config.yaml
router_z_loss: 0.0001
n_kv_head: 2
warmup_steps: 200
Below are experts of layer 9 (counted from 0) of a mixture-of-experts language model. Rows are named router (the router's row for the expert), up (a neuron's input weights, with its number), down (a neuron's output weights, with its number) and show model dimensions 0-127. Each number is 500 + 25 x the weight over its row's rms, rounded and kept within 0 to 999. Numbers have three digits each.
After each expert's rows: a language model's description of what the expert responds to. This comes from a sample of Wikipedia text that the model never trained on.

# expert 50
router:463527537505505492522501514528452537522492503495516505490513463518515481476512426519501513505503483485484485546477547460517512501500533542477483517531491463486462493472528496481524522480489536452499540509512494497468557454519478504503550488496502497478478501529548487510503498491470529513502523496503498463442503512493478498524550500492497507506507534506475515488508482491436457500543
up0:512557492487501452560495474484523496513524511519466492494497519515472487488514462523509527486504521493522495518523540459493456545496519468575495515545492497477530511443501486488479481475497493482506482481524507513502484473499435531479512527492486488502521493518490466529475450487501464562539499498536519474519540496484500493502515496456506503488489458549528502477491504531495507493490
down0:475487523485552481494487531516475485528516496522552487459455486530506520516506483487512484477486506468483537506509532483489532491513485506491523460491482474515507533539539524485527534542508554511494517460496500465520489431478552517499490493475490500469509483490510502444456497469507531480510508505537491466499476501525495508462494495503508494507495519478541548470532509517445524475459
up1:488540570448511509486510555509498497464515488483514475552511484518528478488516495509523480500521468492453523493478521493509477498550489518488513495498491495499488494551489517513509461476503514462510504507485521539466552535498517461488509453531484547518492521507545500496530445479471516498448469526488503492473510496490495468484511515478554491480525494549499465501489499488488469525472
down1:512518528508513486523489493462484522459477470521545480497477531480479503510494506533538490510489506500503505457522505472498550529484499511516489522524500466550501475458491522515498451459501494532450542453474495501504470517489532471500513454540492497467488524503516496557510484497482509516529445491512505509476495418487495511495479536524511508530528479497530523474514484479550500504531
up2:475473550495515471525528515450509543474485502439547523473480486516549506486509481508494535474501463482497463494446512485524516509468504510492485497534471507510492485491500526481492519468552499461463528499523528512515521508513493500498528543478501507485463494506542453511497494485474520539559508520494492486509499520471498511454530473467514531532506523480536453501550480488500490494495
down2:497530495458514478462523555522512483504509505529479509469545535506494479490472502555494443488498508478512488508519542495477481516573513494552519472515488495501515478518509496483491507500503484473484464522472509505496493508504531455541522487488497464507551479483509490502522469492485486492490502459466487505534471490462530510532507525477533537480515472451450464546504512490542525511507
Description: Single capital letters and initials in abbreviations and numbers, such as S in U.S., L., St, and decimal points in percentages.

# expert 29
router:491483560520495492519472482506483490483461506516507476497539501526519490503504521488459467515519504471490476474478569457514560511528528518520471519481492522491511465471522508452509532538460497491506449532535470491467484497503498475488535514491526471486524497531506473542506474491502505493462482427514500504523534491502471468480484523529522512503515497499487547515534495498465489454486
up0:542527504509469483501465462449473480485496478481503523503536513544529500441460448534498502497459521498495506520499502535495533438517530506511487505527453470477504467485500524472503521502509524471484483503499507521495498504545518492455477516488518520523519518534487529550494513470510511502508497509497488500535442516526490461504453497496517477517495589484476488499494511522503521478503
down0:467490517487521470522507510451513511503534479483463538541446500484536481512511559476465477493490486463525462543512503524470463481501511510479511523484475486527501564500504542502483511492515499525504473471472530480498522479465482484498479486493435512508527478480535475475508485514478500524524430478468536516541490534498493518482497544511529505518494535492523520507530473512510488511502
up1:495446546505487522537561504512484481504519517534457491492523496535517469509506482479537495511510449531495484448512528495549477496502543504498487526506521466509479504468526477513498482496451527518490484529495532485460534483512470470476526513493517502494494536522524490519531498464477485465425462471490487518506532517518482481475461517525515522526478489512523495512494529522525488462471
down1:523497515493478514473496496521523515514470483509488501514499533521484494455479496436511488450496553507518502475456538495528511508462474491541516521509521524468520517497505512536541479453474494509511505484526515478502512514527495498487507522501458502516502495504498524494481515516484456417475485530524521524492489469512499456543502512519485488487494532426513478551526539488528529468475
up2:525528494524513495478491485518505507497475502480521449523504505493535503478500479476445491544502495484465526512481488484496514489514445522520482493485505520493543480495492492458498510510472491484482469519545473512457486544539508471519462476534539500566491526515511479483563492498486538484477489457526486524511525493499449499511482456513491503491538503476534488547514452486538473503535
down2:454517553475475495500522515516494497466462496485502482484471533520438510474523516469484494458526468537531475532477511512487547483508536472492523509473454530504468492502485484529507491512481509481490507486516516474489512511461530524538473509559468471542492486466510526478489499511520488490502536545443483517516496490506482498486501462545514495523481531517510508519489552530507469485542
Description: Inner word pieces that need a following suffix, such as br in library, ur in surface or further, qu in quarter.

# expert 14
router:489492525513502482491530490471478544506512513505518458519549487541497507491568450486499498478496503505488534510525537486496486498476510490524481501544461497507523518510508477502522514510506533487538496550484542481494548471471525491480480478502487440495545433549519487521534497491504514512477478464503514517487526500486460483458498525466516530515542499513469459536487478474472486489513
up0:504517525509500501480496499500481502513533526504518475508501488508532517487470478523524513503478467505475513501487492490489477497456506522524543488487506507551479520513493484512455505487510602481479465539463476499476498502553515482502473484535519481508525453523490481465534520477528513499497497462481501496479456505507506485461443498529557517500533531552484479549504481478486485459472
down0:530506451492499499526471531527489497506559486499513504478498488491509520478494498497505524561489491530557511516523535487510523489499524441525482464459496504521485465500495462469521515502496470523505528527440485548454503488511492463524492465458535496470494489484475499449526538512503494507519481500547506511493532503496494484479443495528497463501502488556492513541483510484520493523465
up1:500540484537481511447514466479489547481507480535467534490493514514507506500519516468496530505491515511492508506531509476521493493497538495522489463538463530536496514480473474468500510517469532496540498527502450483491509516527505486496513500515503434476493450504526510532511541490497500462457473430463484506527485514476450490523480551515481538545479512475495483494496475533508501483533
down1:537489534480493487516487515524473499497506448526512509496473498494485518500516526580485516471512453499483491511508480476489494500493477514458530499508479489504465487508532486423476478544482530470529498483488530525497525486497475492509528509519540499464535535443549486499515523477500517507503485509500481508500472527514509547448479461548529477508516504471520493522509509446508474457517
up2:464500512489495529484542490471497499573475487461517489509492492472532498472518489530526423542501479481511482521482525498497490470472450466465487503510480506522478497495496540506511484495534473479515507474487503502485525495478515530501554517495427494472515467466504501490540530476539541490528538514511461467515490528515475464472488525508537483524482500528502483488519503504489484529534
down2:493453568538515477518527481503508532485476488473471503533495527500533536499506531552502494482501451490485471464466491509523502511520501495512526513504469503449465530486436536526500519485506488485485498520508504485528506527504541471466551537477486541473508495500522513458464493530502518515511550520506495491471504461500543481525520454495534506470476496483504491496477494506483452511471
Description: Vowel-ending syllables starting or inside words, such as de, di, ni and the i in Uniform and unique, plus 19 and 20 in dates.

# expert 39
router:447475531543534474457497465512439489545456442513505512509536502515507471532509468506517503498477445503498514512475532460491506499527493456516500513539446517489529518511540491504492522513483493486485526528557511546484525483475484508482463518508483513488509519515522505502510483531471497543493499502519457482503469491494486499477469540473535471515519516492509501478518550516488470506512
up0:481518504487508501516477506475468473454477464486521493506521542476476490540485461508519554497462479478542512457530492474502500496446499533473471469536482476528515540543516449504479547454511470474503545512490517507511545520501492499518484471464504526515508471468518524567515491459515508518495514512495498514513505478523524486490508494507518514491505530496483491481539473490504529475557
down0:475514446501492492535465493488435478424521521524512505532457507505512524490497511466476493451514526530537539518470479469502527485487476476499520530516506510490522514517493501515490522496572494517509526440464492538472501533499488489516490495482507519534477494522481487467530524542510507525492455483478522473509517506478511500536478484484513500480546521518536495497468482509517496459529
up1:494491532542558498486495477487476496535526532542520485532512487504510496521511497491494497485460486467502513481497515501516474495451554460469477528561477465494493492543491461522471501501487486469442512499518466476469552478490468511494495495495561494534508485528519507529504497491440521504508485527460546516520508525489475510533479485491523509507493521516496435512511494496478485475519
down1:491528492482484497505548512505491483479508488495483480493465503490487492508485504510547525514450494462484502518558532535482515491479506532503478536479515523498527451555480498502498500494488519494480511521499528495543517521477525526534497557492535471472497481480459536524506454501501537498560501480521473447453529468487461451528494509507506467503515463517494512527461484478463523485501
up2:452481539468535483494468495441469478467521510494512498503483532503506512481470460495516483508489498546472520452475515484561515525550508509496520530489462506480477503499508493468498500503448504504530531519534518477488537500477513493481472510560461497550476509507524506508495500501469515492490529506503533508483515477513475535482450498476526508497483519470450547521530545518486533502509
down2:521446502496472477537500497527539528511512532511498477480478484511501536494485469473526472508485498461537461485506497514460522505472498523516512502462499456462477496528488538491544483436497517495524464522461509500502477486530493528480485445530484510527468492484561508487493520495499514534522485496491509557521504529493480479535502489534465510523517479490530472562455524483507494498513
Description: Prepositions such as in, of, for, at, on, during, plus past-tense ed endings, including For in Fort or Ford.

# expert 28
router:449497508582524505524478502549502491545522505492537499496520514533537469478499471487484507508480491485467511564520526492460514502521500513470493483486465465480497503501540506495513502505474480446526466493494491530476495489489501479489495451525528530502499495505503509533509460535512538504466485464526532482490498538480441444487492541514519470469518532469500501492489524519482523500510
up0:460503475524512471524513514526483489511505477524535479493500521516475469468479488505512475508501450461482463535522535531504477540524518454514481507506480493527501486519512472481513502505451508437516526448477503489505534476541525467436502518503505484492489486484494494541501514537522503483504536483519493511509524538499487453536473555516483478529520514528544475542453500514518512492485
down0:523472502529531492494528513493486477481532551461526516468496488506496538498500489477494506467539441503501482529478523503494505492537477460505540488495451495501539505519471469524541496530529521503491497533506552495472505511479541487514492474502503447510442523476509487479496480474528503515531477523466475477488465497449489519505481545456500466496486505503527489526508510515501574523507
up1:496525498557517508472477472508480517510522496521507502468464510531493462503494504531534513484521496465475504504552585502471483492556525481507483464448460490511524498482506480458531492545501503485496500437506519525452497509451478497521468475534484483528541513472499513516499479505460471498546499495525481494502483561495499468506488530483532512498486527507503506489512518524476496503504
down1:497442480510480451513496506483527529489506534545487548505475502523494444530509470463486503539483491472475503526469459494532476480478536508519465489515524497482491519519491524519463490497512519478516502548516512478476495440485479488491522502469521515478484532469515502522567521474533502445505534521536478460534528503501544499503470461517499508494500488505554496490493523499499482498527
up2:499511485507556499525563507498498433497510502462529490454527428498519531477519474494492475507483487500478488476495515464468484500492500472456508534522503522498484465462509528508495505517487511488494475486531511476495504541486478462491475499486490523486505479537512510490492523527510491485511469497534501508529502534544447501554516477458495490461533509456497512522553523541498526465500
down2:504484466489441515514512484479473521508486518436495508509472501515463504509493493519484496535473512495509532474494460512507540468462459543483565489520495536513515525548490470478482526534529512493459472559509494516500497545512508504502491496535497543506477475505484517467518482541492464527476483482487504475504491493483495511519512495494509478497535511505504518525503422501489459520558
Description: Final pieces of place, club and institution names, such as Jabal-p-ur, Diamond-s, Tow-ers, and nouns like University, Street, Museum.

# expert 53
router:467477542480562488486501506509527478473479477522520478490539485518559517479492505482484477498504493495497492521516527508491536497528506509500519528483501460466519513469500504450514482538483502475513469538493474536486478440483508476466518501500532459462535512469529491517536482503486524505475487539529460470500492456463501484501482526535498519476534542463475531498543530507480501463524
up0:495534517480512455481515503472466485512513532507493516472479523503501469481502498452524512488529529499460489503458524475492486550508465478503518512516529580483526491495523507481476526520513531495536487460505495468554491459433482487494495561481526540491499479497517524515517504531476508500500467547515498557458482517492497514496476523519487481484514511463505484528528487454495490484508
down0:521492478500484517528491482488491476487507496506504541516511478518516522528464511500504493450477540499494493461479521499558463510485507493532526472511504475473475543509478504477513512555513531515500481484572477485544533526472496501511497512471522549554500518525480450457485441480506460501534450483535511509498495486484510512507496502440496515463477481477530508506467509500516514467516
up1:481477497556480523480468520516503492521494507495504484475505516471494510535505487462517471500497495502486452491534558498512489505545459485492477501482513526455530525469523508461529479499502503555549468504500441520474515472478508502489448517527504504503490488500524574491514485484503512491464508510476506465530493493476510507516483503509512536435511558534494512474533519479491542475517
down1:518484503483490503477520528492482460487477509535511471512536508445502529488497494519538479561508519450508526457513484535473473505489520496506474539499519498527466523497523433472509529510480500497498487529502508456498488514476456513487546456517536484488483547509525489504444517503443540492532510515500466500501501468491549473502492530531491516480510472523478492520485491484510487518551
up2:479460510515529471454459535455497523481474456491509442486555517536523527508540496471478471501498500518501527540521553514510479540472484449512518517501513496466488532478487492465498515515462489508507464546478489544474456465501538487491492492538527501507542511503507560524503488517497525481490501496524481487486487481489503500503485504529505464499480478493496515486537479473517516522544
down2:478510504511503509566496524492472419523490509517526492511510495527457470525462484487529521486494498491494505546456496527505473485535529493473523495504484455473512499472555499504473500467496440448514479452495470508502505520494536500477542503509467535459508530509496490530493522506505502516571529489476532493493494505491493518512505487513500461532483480504517490535470530529481477507531
Description: Word-middle pieces, especially ur and un, such as journalist, journey, launch, duration, staunch, corporation.

# expert 25
router:458515474541500514504504484487455504550475536502524486497514487487500479543510437505489532498502489469464474559525559447486504542529532502469513501516491507490510507467538537429512484509486519462500468537514488512468528477498481487473473462500486488526485481509486474505488526524490500531468498493526500487492521461529511498478502515481509557490513529489492523506500516468451518501523
up0:495499452503493465475488471476504518507501496515524483432486510500490542470481539478518512510463473537512475527547530481499500531510531518469489491534476583488484490525487500470471502461497529480543515510530501498496483512485482487471494509459477512509514515474516502514502475548502489502511457495548472523504530467516479502525502488486485516521496497529517496506510575536451456488485
down0:510516499455511514489454536437495478505471486513517471502528504560462504471551537497490498540525500501519525437533472533493503541499512480518490542466541534510534493506488515489466506463471473503508486508512476479507472512462491484483518483479473514512468501517486514476520468566490503500513463518508500506485503493501513504514535498502549491513486503466462467506520469542538505459511
up1:471564527503539508478484547481460455504509495546507520508506467526481513488543468488491493522498478484486496538548513467471467520447480483522545509482521517499510513521528523422457510531498504491471511505509465528477491481511478507437489455531532503482506510512452470479493507500514511519498487535510533498482511502526507464468482478509529494524494484502504522501536499518498496539492
down1:474550489497480470503519476477500433540499465487474474475488469468523537559510491522551471547524510521504541491497523495481490509477502504526497518511493472529470542521558520508513525445525513513480529485492493511473490551486490505467508509497471471501464467520473466535518464478510483485486501539473493469456499534516511515501509512546457497511505501494499522524514486499501477530515
up2:465539531528493477525475507495476500529517518495497460504451492517499461475476526495523503478523507479489462501474535499508499527460530502530471498476516500466520486535529495465518499540529476512437481450507469446504468531508481499465494532535506519504531508502497506555530470501522518506505546470542456507476547542499499493504501479475486523516512545472507506498529508522460493513482
down2:466499480486497504480520512518485525518512487520504479500509480522487517509507526458516495472469508549520499559481497492500504468523487525494484517521478487499469507504517478490519492508498579510545519479519534449496455517477535507493500520451479476487553492493531549496570454467459502482505508525496509520473515503496491438470527483501500463489470464488522508488480544471506500538495
Description: Capital consonant letters starting names or words, such as T, S, C, K, often after a hyphen, pipe or open parenthesis, as in Trash(T)alk, (T)imișoara.

# expert 38
router:504484474490523482539457503544476492563449528496527508467515489512516447471505483516496543500504528473484499486504543513525462519513501514496520463504480548494536473520509497458503477519489497482526490461550496484477509465488519523483483459507498500496540487523546464488522488493486537496470490499520533524533511476489475463490489505505519501517560516463518558500502516467508487470538
up0:456496517524504498482526507565510490572499515532481506534457497459475441518498512473501528465507499478504529488552512496495530478525492489512500462499474514464453484496546507508500490500507516518501522530527509515504529448491547515546474499511509509443492500501482496453503508471483552492509492516506515530472512507472499478458511527532469467535481531495468503463489494512486519507507
down0:495494503508540508492483536523506502521481575509478512492485471486500459514501435470469522449450491488518504519493506555510495508507528511484480497477533495498446523523488509490496526550472524505494512499509498512518521485547484510422523481479470498488480472465523506511496501483523481487507515512464500471490470519502523540546494455488521505491468496465539497523520542503525501546526
up1:474518464479496531550480526542499555554493457489517504532484483522455526464529457523532488509501507543479524542477499483494498538468549480449505496511477553499484499505481444498516515505469520508526481462513508441508474470535539505510499514518525519520501458485543479503510493515494485507473476478493480495511498500519519475475507500493488467536523473499495522511502474463489507490528
down1:489525485468511467534559504486489505488506483518538484481468473524486481474537492486515481470518513476501521467511474514500519516514483525504507510494492492535472548492476485560522489501527495489510470477479494515476463475515539519498512494526471491512443527534571499461468506515526491539477572519493528529502505477474442502525488483509519471504496489490467463511483510485457511543519
up2:483506503529485477517476493547517474511497498549519552455541501487486489499507491527479481509475478510465506478483524484504534487482474505520496444528493473495497519510512536503519485527496504462494503473532486499484493469512445553495534429466482469462487472492521507504508481499500549517521495486464550507458523520515477524472488541547499553532507502489522537497491482509548502494489
down2:478543511507498507516483463505460487508506543484503537491482477490536569506507499489467506512496509574480466481494460482514508479478484489460523492524483470515498524536446490525515546516478507503484484473478501533509514516518475500489521518493498480469448514502520478498513549486519498510547484457489507502485499510514450490544517506498462499525456522539533485494485455468535539525482
Description: Consonant pieces inside words and names, such as g in Length and Rigby, ch in Purchase, and k, j, d.

# expert 41
router:474544530517549509492468514531517515555478489522543484488536493514507496497489482499504495458504519507506488512529492463473521481508511513470487506520464463504499499511518521478488478515480485486519527493525532531510482499476533467512533459483516474453559505558505442527532481445480513522487459487508513474462525505492479458484534506470513496521533534453498512497537526513472496492530
up7:472516479482526483525443455529482467492527507518494493518504490518516507534523513506502479505474500511503460512504515501498495503476471552507526500546545461530489521446519516504496463510456457503477528554519506474476511507479533497478518474507485513499472495483509507515507485458511515538523464510492460462518471447475491450523560505499538517537496512459493534509501525478508529489465
down7:491511495497519536465534506505537469519479490529555503513449492483492482504480501442493542496543523497519487460514517533512536475485528516508467521529518509492474497503502515511500486463519512490474458514459470494490483472523472486522528486481452530491503471450554474505501510515512448526490516485501475507512540487511480511518505483465547541510540496486507498502485461457545509541466
up8:505535503501564489486499510535506507524475519529505477499511488564493500514502517493490484456502486498492472481559543450491486467525469498477475492488492461457550515506532499481521463512513476483507454469493524534502509538454521483475483475506493511508548467516501493532498489516460512505480541477554528481515484521503480457545534490515496491542495520498508501495462454491502506472478
down8:480475470525496481506497541513488531520513538477491479482532500485497508490520534474477496493494530520486518505456468518504502504526500504480523483495483443540539494506480509467480503508568469524477480476494517525518485471530475565502547495507451508509469484498528500477493482505544467462552483490499474486519500488516519504520531522506520483473434465497545499494488465512490489509566
up9:494531510529488551513551518550482501486493505521494491519497539477485499445481431534479484470516506518493475530534499501501504550481482521485490517534486525509527511494466526500501488532483526503480483471483475546530464503506513429483461506490472454410511499519467450496542540472488521522488514513511497508505497513490490478526504511495502483482500489483529506509499482487508470507515
down9:473534480460497453494509491500503475509508492507517492544494504499559471483539488532479493472526520463481490466537487572486484443490517492476534525505485513495492523463536510540489458474462449502488504500502523504476476504460495540534502517500506504529522503464522518552496482499486503497538507465439503507519530513502503502525493477507490523492544510489486479464545479503504476546518
Description: First names and endings of names in cast lists, tables and citations, such as John, David, Allen, Russell, Tyler.

# expert 10
router:465510524548520499490477526549502525529474512510521474489544528529519455506482461453516496487467488494468475501509505496472521553547465471488472481539474452486497496514519531483486487489502483434507461510538519515496523475516477493510525467452509491491531510547515462476547469495487494513506502445536516493520502496478474507502511500508505515505511506496523489521501527539510441497512
up0:457508541524501531484504507504513496491501503501489462492517551513498491559484552481500514487472502467472503471522526464483502601517488489538513495499444508528534508472513515489465490514522434502472478490517533525502530492533506478519512483471479445494489492486484510461498486514458512522498518486520528521516520502495469483487538511485533484493524492483494482472498500544479455528495
down0:471491469496513507503525501521490505508485474509553474472445502497516518575522471466528509541488521475477461471491534477550475486510524450529483507492493487500521463514460480466526471496516515511500520525488548479472474487508511468488506521446478517520544491478510487534471485505482502507508509478499466475507513475496524540470524526515495522574497451503509509524494503490544490508505
up1:475488515498504494474490506527492498486476522546539479520507503472490552516520502479469477545501441491508455487499552479543456474472495486494507511504490461483475509503471492519531506474510510474496509511509515493495493480558472441485504504483464470540544533509495478496487509451495480530494528476494510531499510510499490473518459505495532503473523490563540533558495552499496499471498
down1:481499511521564515505492517493511529476486550453489529513482478518520492536532493474489465498482512507489510494519483512475479513462451519490513461453469466502507527477502544490509557462534478507533467529508473504523483455540520462500485480515468460500504507497470484508504530498501524519512522481488541460514494465514462476517534507503488511498463521497511513527512496439525523512558
up2:488477531541497479525481508506494488464509504473480514473532496482488499460530497513461504515485493480404491527514550506520534477505531518497508518493517484496519526495532521495491435498500508450515469495508491462495510501461486485523488523498514524533517487461548505500527478505491494562486507518459514511498496448499494508495530517519513497586449484526515513487510510514533475497502
down2:534511500474524519485511491513465505451505536486513446499488523485491508538475470534520489515477455550508468507541562454512480505493451479495488500516521511516517508512553485508466521507495523484511480488487501500493494481493494509528501527477492522503509521449461526464504475483524500444493518490547509541478510470474539480536512454501468506492522558530496474479514511486489455528507
Description: Middle and end pieces of non-English proper names, often with diacritics, such as Bael-ber-ge, Rheinland-Pfal-z, Gj-er-de, bl-ó-ði.

# expert 3
router:511501487534487490475534513489497492547487510504545482456518510503510499473495456498506471524537487459487454495498513470500507504504536557478507545529490498449514495488572498461475487483502490484496495536534506503469537478505469492491489436503509507505500491515508495524532485539472500500456477541525548472471510486505540468495536520464517519508518521503481527517507511490438470476514
up0:429500511487512495471489505443467478484505511494489508437508503499522504485535519519516490470517492459523522560474499471492527512487525538495473533517478482517496518511517519503478501511496483495570551467558509497480509531504519462465477493532459458478488506525502498519495482500532507518480488512490536488440491468540503493510487498479492463524487515495480508524539488507544515536522
down0:532504508492486488480495493460486436535486501520509498549527473480527510488445485510485482527531524469483488538502506497500487518483454502520485497516501512468484504478557505512498469486554475484506521536483468530535492499535496445487514525507484511455496549497452552466480486515520529495502481484482466528472517496525547515480485488483487520518494520537493477512488539512478515452541
up1:470467493532511530460533486461484485543500503476521488504459509512516458479516511475507475544510521483486480493502527495505504470506540470460508599526490510486494504513522491500490482491482477517534479500529516553474534487497491454470504514502457508467515509486495547528546504499492518488474486517518517501498468535484502499512510484455442531485566512520520486493538497486519491498489
down1:520490496532520523535516503529544509461497463516503517477489560458480505512506463529492494480490513499499513507523482507500488517456534518505531483566522495519476468525492470534491497520508483515507533542475472530489516463452503497444507540530486499524532496492501493487505443485508482466444479475492515521487503496459521480544491522458497502547520503487534504514481462471495451503492
up2:533503514466498497504526519477496449494494484555474489495494489511484507484535463519487507562467488490512494529467488498480482468466546464492513520553522544468465519516541477514468495458496506502513459523533492494494498489537522513482471509523505502504495498519499480450516528507508546499445502496469542514493496447525485554507467474502556498496517504471463513535528523486515492501485
down2:494511536514494530503461472516550526513518509499473543520477481515532491541525525533457560545480449487496507519549502504470498520520462486472499489501464505489517495471514542469487493494519475471505496458498516493511462521516501492506513444534487527485509476490524440519511507506538476499527512457506494495520488495482486493491471501555486484522522504465556487472470502475502448488497
Description: Single capital letters opening a word or name, often after quotes or pipes, as in W-ho's, X-iaoping, I'll.

# expert 35
router:483490542513517482511463490523502528501476516524496483487547506555507492500466477538477556476508514510480494506479535500500463538494504515509453501484533515513479511498533457469499497488470486496525489491530556485497535492522503448438523472475481487490521463516542536492540476492512490488472514481555507494506499471487459439486494484495510497452501537510510528473492509538483488480532
up0:518493509524493513481444470489499507493436523507534445474516524517521514500516503483512523504478497520491476481484510515540494476541459467499506466520516505481503519462538514511511459529466480498508460530467531490521455511540472446480524528516463506514509480483514490519487507507513460522465519441547508481515536496512478448515467518526537474514502529524475482524495531519517503504479
down0:500507516485478486544486525530499497490499521496474519514513450489518512516439529505499503504459503542537491518521511514444481539483489473534473505457520498517482524498525459499515506506500485490504490486458515496490527502473501491458480509500450546483483548497527500491547503525510481468550494486517528528455517529498512442495492508468538494449466512527527514443536532509492509493474
up1:471506525478495461493480485514501494502467533485497505469490526470526464505494494515487499500496489506512505491484526513497445582548483468478484477517543513485479490505550496460501480504512484497506475498471488507485491502553458473497489465527536507460517526498579535495519524506541518519478525505519505512479475499508490450494497479518487525404531499491508521492497506535498498490498
down1:469528473465509491502491514521514519498523473503498499473482532521542489505461484501431514562494504526467494509504453495490523471473481483485506533505504466510504491515459515473545480526482475529464478487507513524458503508485505505525516498538530509466495506498484484515485474439508506535500472505525509546512512546493483509524526503558517534484499510523524492515500507463537435440490
up2:530507533478496456481523539490468528434453566509482503506490509499503512518475513490482535503481516466502506490505520528484471517527510494488460502501488470518475528528554490479527461543460473512520497517514501487462532490560468450492492508512459524480511475538519493499540539487486564483485519477468467509508475491493469487521487526508502489479509511515509487487489471492480533478530
down2:564541468506496461508470507514494515491489490493458492487503505496481528470513510500501531500509518498511536500481523519502494458476483511490484528511495533472520496501496447480554495532480548498499443444527504480526507425546494488505506518515530501519475482479532515463548494515525526509508494535528453500461498473504490487524521496509532498467540548493497483493479498453484458490482
Description: Inner syllables and prefixes inside words before suffixes, such as com in upcoming or welcome, b in husband, im in simulating.

# expert 17
router:449482510531523528476499455505495497547493495494497481512529499539504485494474465481491533506517493520516475504468476428471475527517485525532495520556472502489553517486533494511494518517483537478481548499557526523485523504480531485489522514490489481483515483539468485496496518489530508530485482510531491490521484484474469470457459525489555476530488490469506505519542489454497466494532
up0:511474497549522492467505492472442525526528524485485456495500479487513490504498491519497499448507462494480466521446492517500485485498507536505484458502465480495466521481497517534512494513524502502524528484506482490439518494527498514508486496500466496503472513527506508539494557529541485542497480516512441521525534493514466477492437511490505501550494526497498465568479518514535475493531
down0:478483465504478463521483501494535509484467474511521504537517494485497504530501476522503502488504505524501520505553482485487481505501476485539499510473480508548511450538492482502523542473474505485494493518518481525545480548484505538516496506488503482483509496495488510531494492483505543473496478540493568517524510481468534507478486502542429484474497502527459500421480490527557498462469
up1:506491481504522529503476494490469468513521450518456507483477481574510500519461465504491502533490465519528467512489503484503465495514487535513462522530508522481521546518520541547484510483497530472493486500540507553499486492514522497491553490469470470467494526486478510501519541486504578488474500514517458502506483475521520493491438499484509491537509457478503512491481502528462487508515
down1:517486500531517508480524504554511502481457488515489502499463478501508488481503500499476511491536503515536554488491447486502518491465530479521520450526488507579501495499495472505495456551514475510491536529490502498496458538484489519494487497521462515516508485536527531461465501486494484441507528474477516459519489539531486508532543453474509526480488518496509472513480516442497523499477
up2:547507529459523524542467512494481515489502508497487500532547427494479485486463506504490491472505514497461515498466488457477464486476562529504485488524490509531521505515510482512514540495515503488511506489517516529523503476478518518469504477473477491477475563506535494511539478500496505492463475498517494519548463508500537539502458499477533494524548482508520526532464456463497513463529
down2:493520512464523502533471509446474477515492479522526514496464503510506515539449491508504491503493481518483480515515577516521469470474546487500537506503544490482491519510478454503464513502488474477502535490505513502535498483484492491485486506501530481494476502500446453531545437526516505556518490480491487528464527502511463487519524486501513532506524516513504558507510459492442479514486
Description: Prepositions and linking words after verbs or nouns in running prose, such as as, for, on, during, into, between, including.

# expert 24
router:450473498480513506489517526516436540517495485536480435466520496490498514490540499475497494515495456491490502520518546483496475495525476492507509518480525473486498512490512481496516542517479518495536485542501515496490508466491532487492501484495487483426548479500505498558527505513540493552536515490539464473490508481480470515446500490515538547543523503468522489513514497472472532492498
up0:511474488511506531464512511506479501518468501471493463481510496503489534523531525491515505509506496425508480497473488494486493451491506538456464518531493538450536507472509488510523555525477501519510459562528480457487533476502489511477532511554508475476544511552478526483505500532508483516564515489504514486495493493482500490504479478490523528482479513488517471531478455465491521477521
down0:490475460454508506464468504473553507487469556504506510555515492512522510510513483471511479534509522504501512509492514528453487512489483484490478519508481464524551504506519472520507532483523504497516532499498530482499456496449521507552461501543540449555463482512518506491447541475525478466469505497517469496493552501467491477509491495502506516489476524500489521503496525520463509465498
up1:484531525545485503502492568506501464496491478532536515497517487509541467480503536479511455498477522493492556472513511505508522523522498533535520477497480474550476554530511501467470488512473481512488474524525496441508470503468493435488502492513495480499480448493467508534540498509516477504521489513530495490474527490478456531502476493504533478507466514472512496519513494476459531540488
down1:509536468505501473486538459480483474496511545513491520513500524520523530468485517488492526502458498474474509488516490486432482484524528490560488458508522464488548522468482494503541522535492498517529532530473521459499493523442474504461483521467495503485518476486500521486524514518519506456461523479519497525506494482485522465502482517516505462477521492554518507480533529495530488542460
up2:478542501487448520491463499537493507514517470501571470503492457505511484494507505515473511515494515465494470503477566492476459494518487520455496542508513520501473548470507463539490500523495525540520504503472477549486495474499500505443474456534511470482516520464528487537476528521537463514521529471487517513484552456527518482510481520521523490494492492493485510508480498500511499523520
down2:482536503502480495467518521513524491540502529493519532536506534513505503485491510543480491526498503457531488483485490463490479498491542564478508486510459516478497422505540469478477526472509557526502511496472496481455504515463481483512537498460500510525521492507484498528527493462546497450515515516532499539470469452467463511540465482498534498477520501482524504490488501494497499512535
Description: Opening prefixes of verbs in narrative prose, such as dis-covered, ca-ptured, re-named, plus table pipes and en-dashes in scores.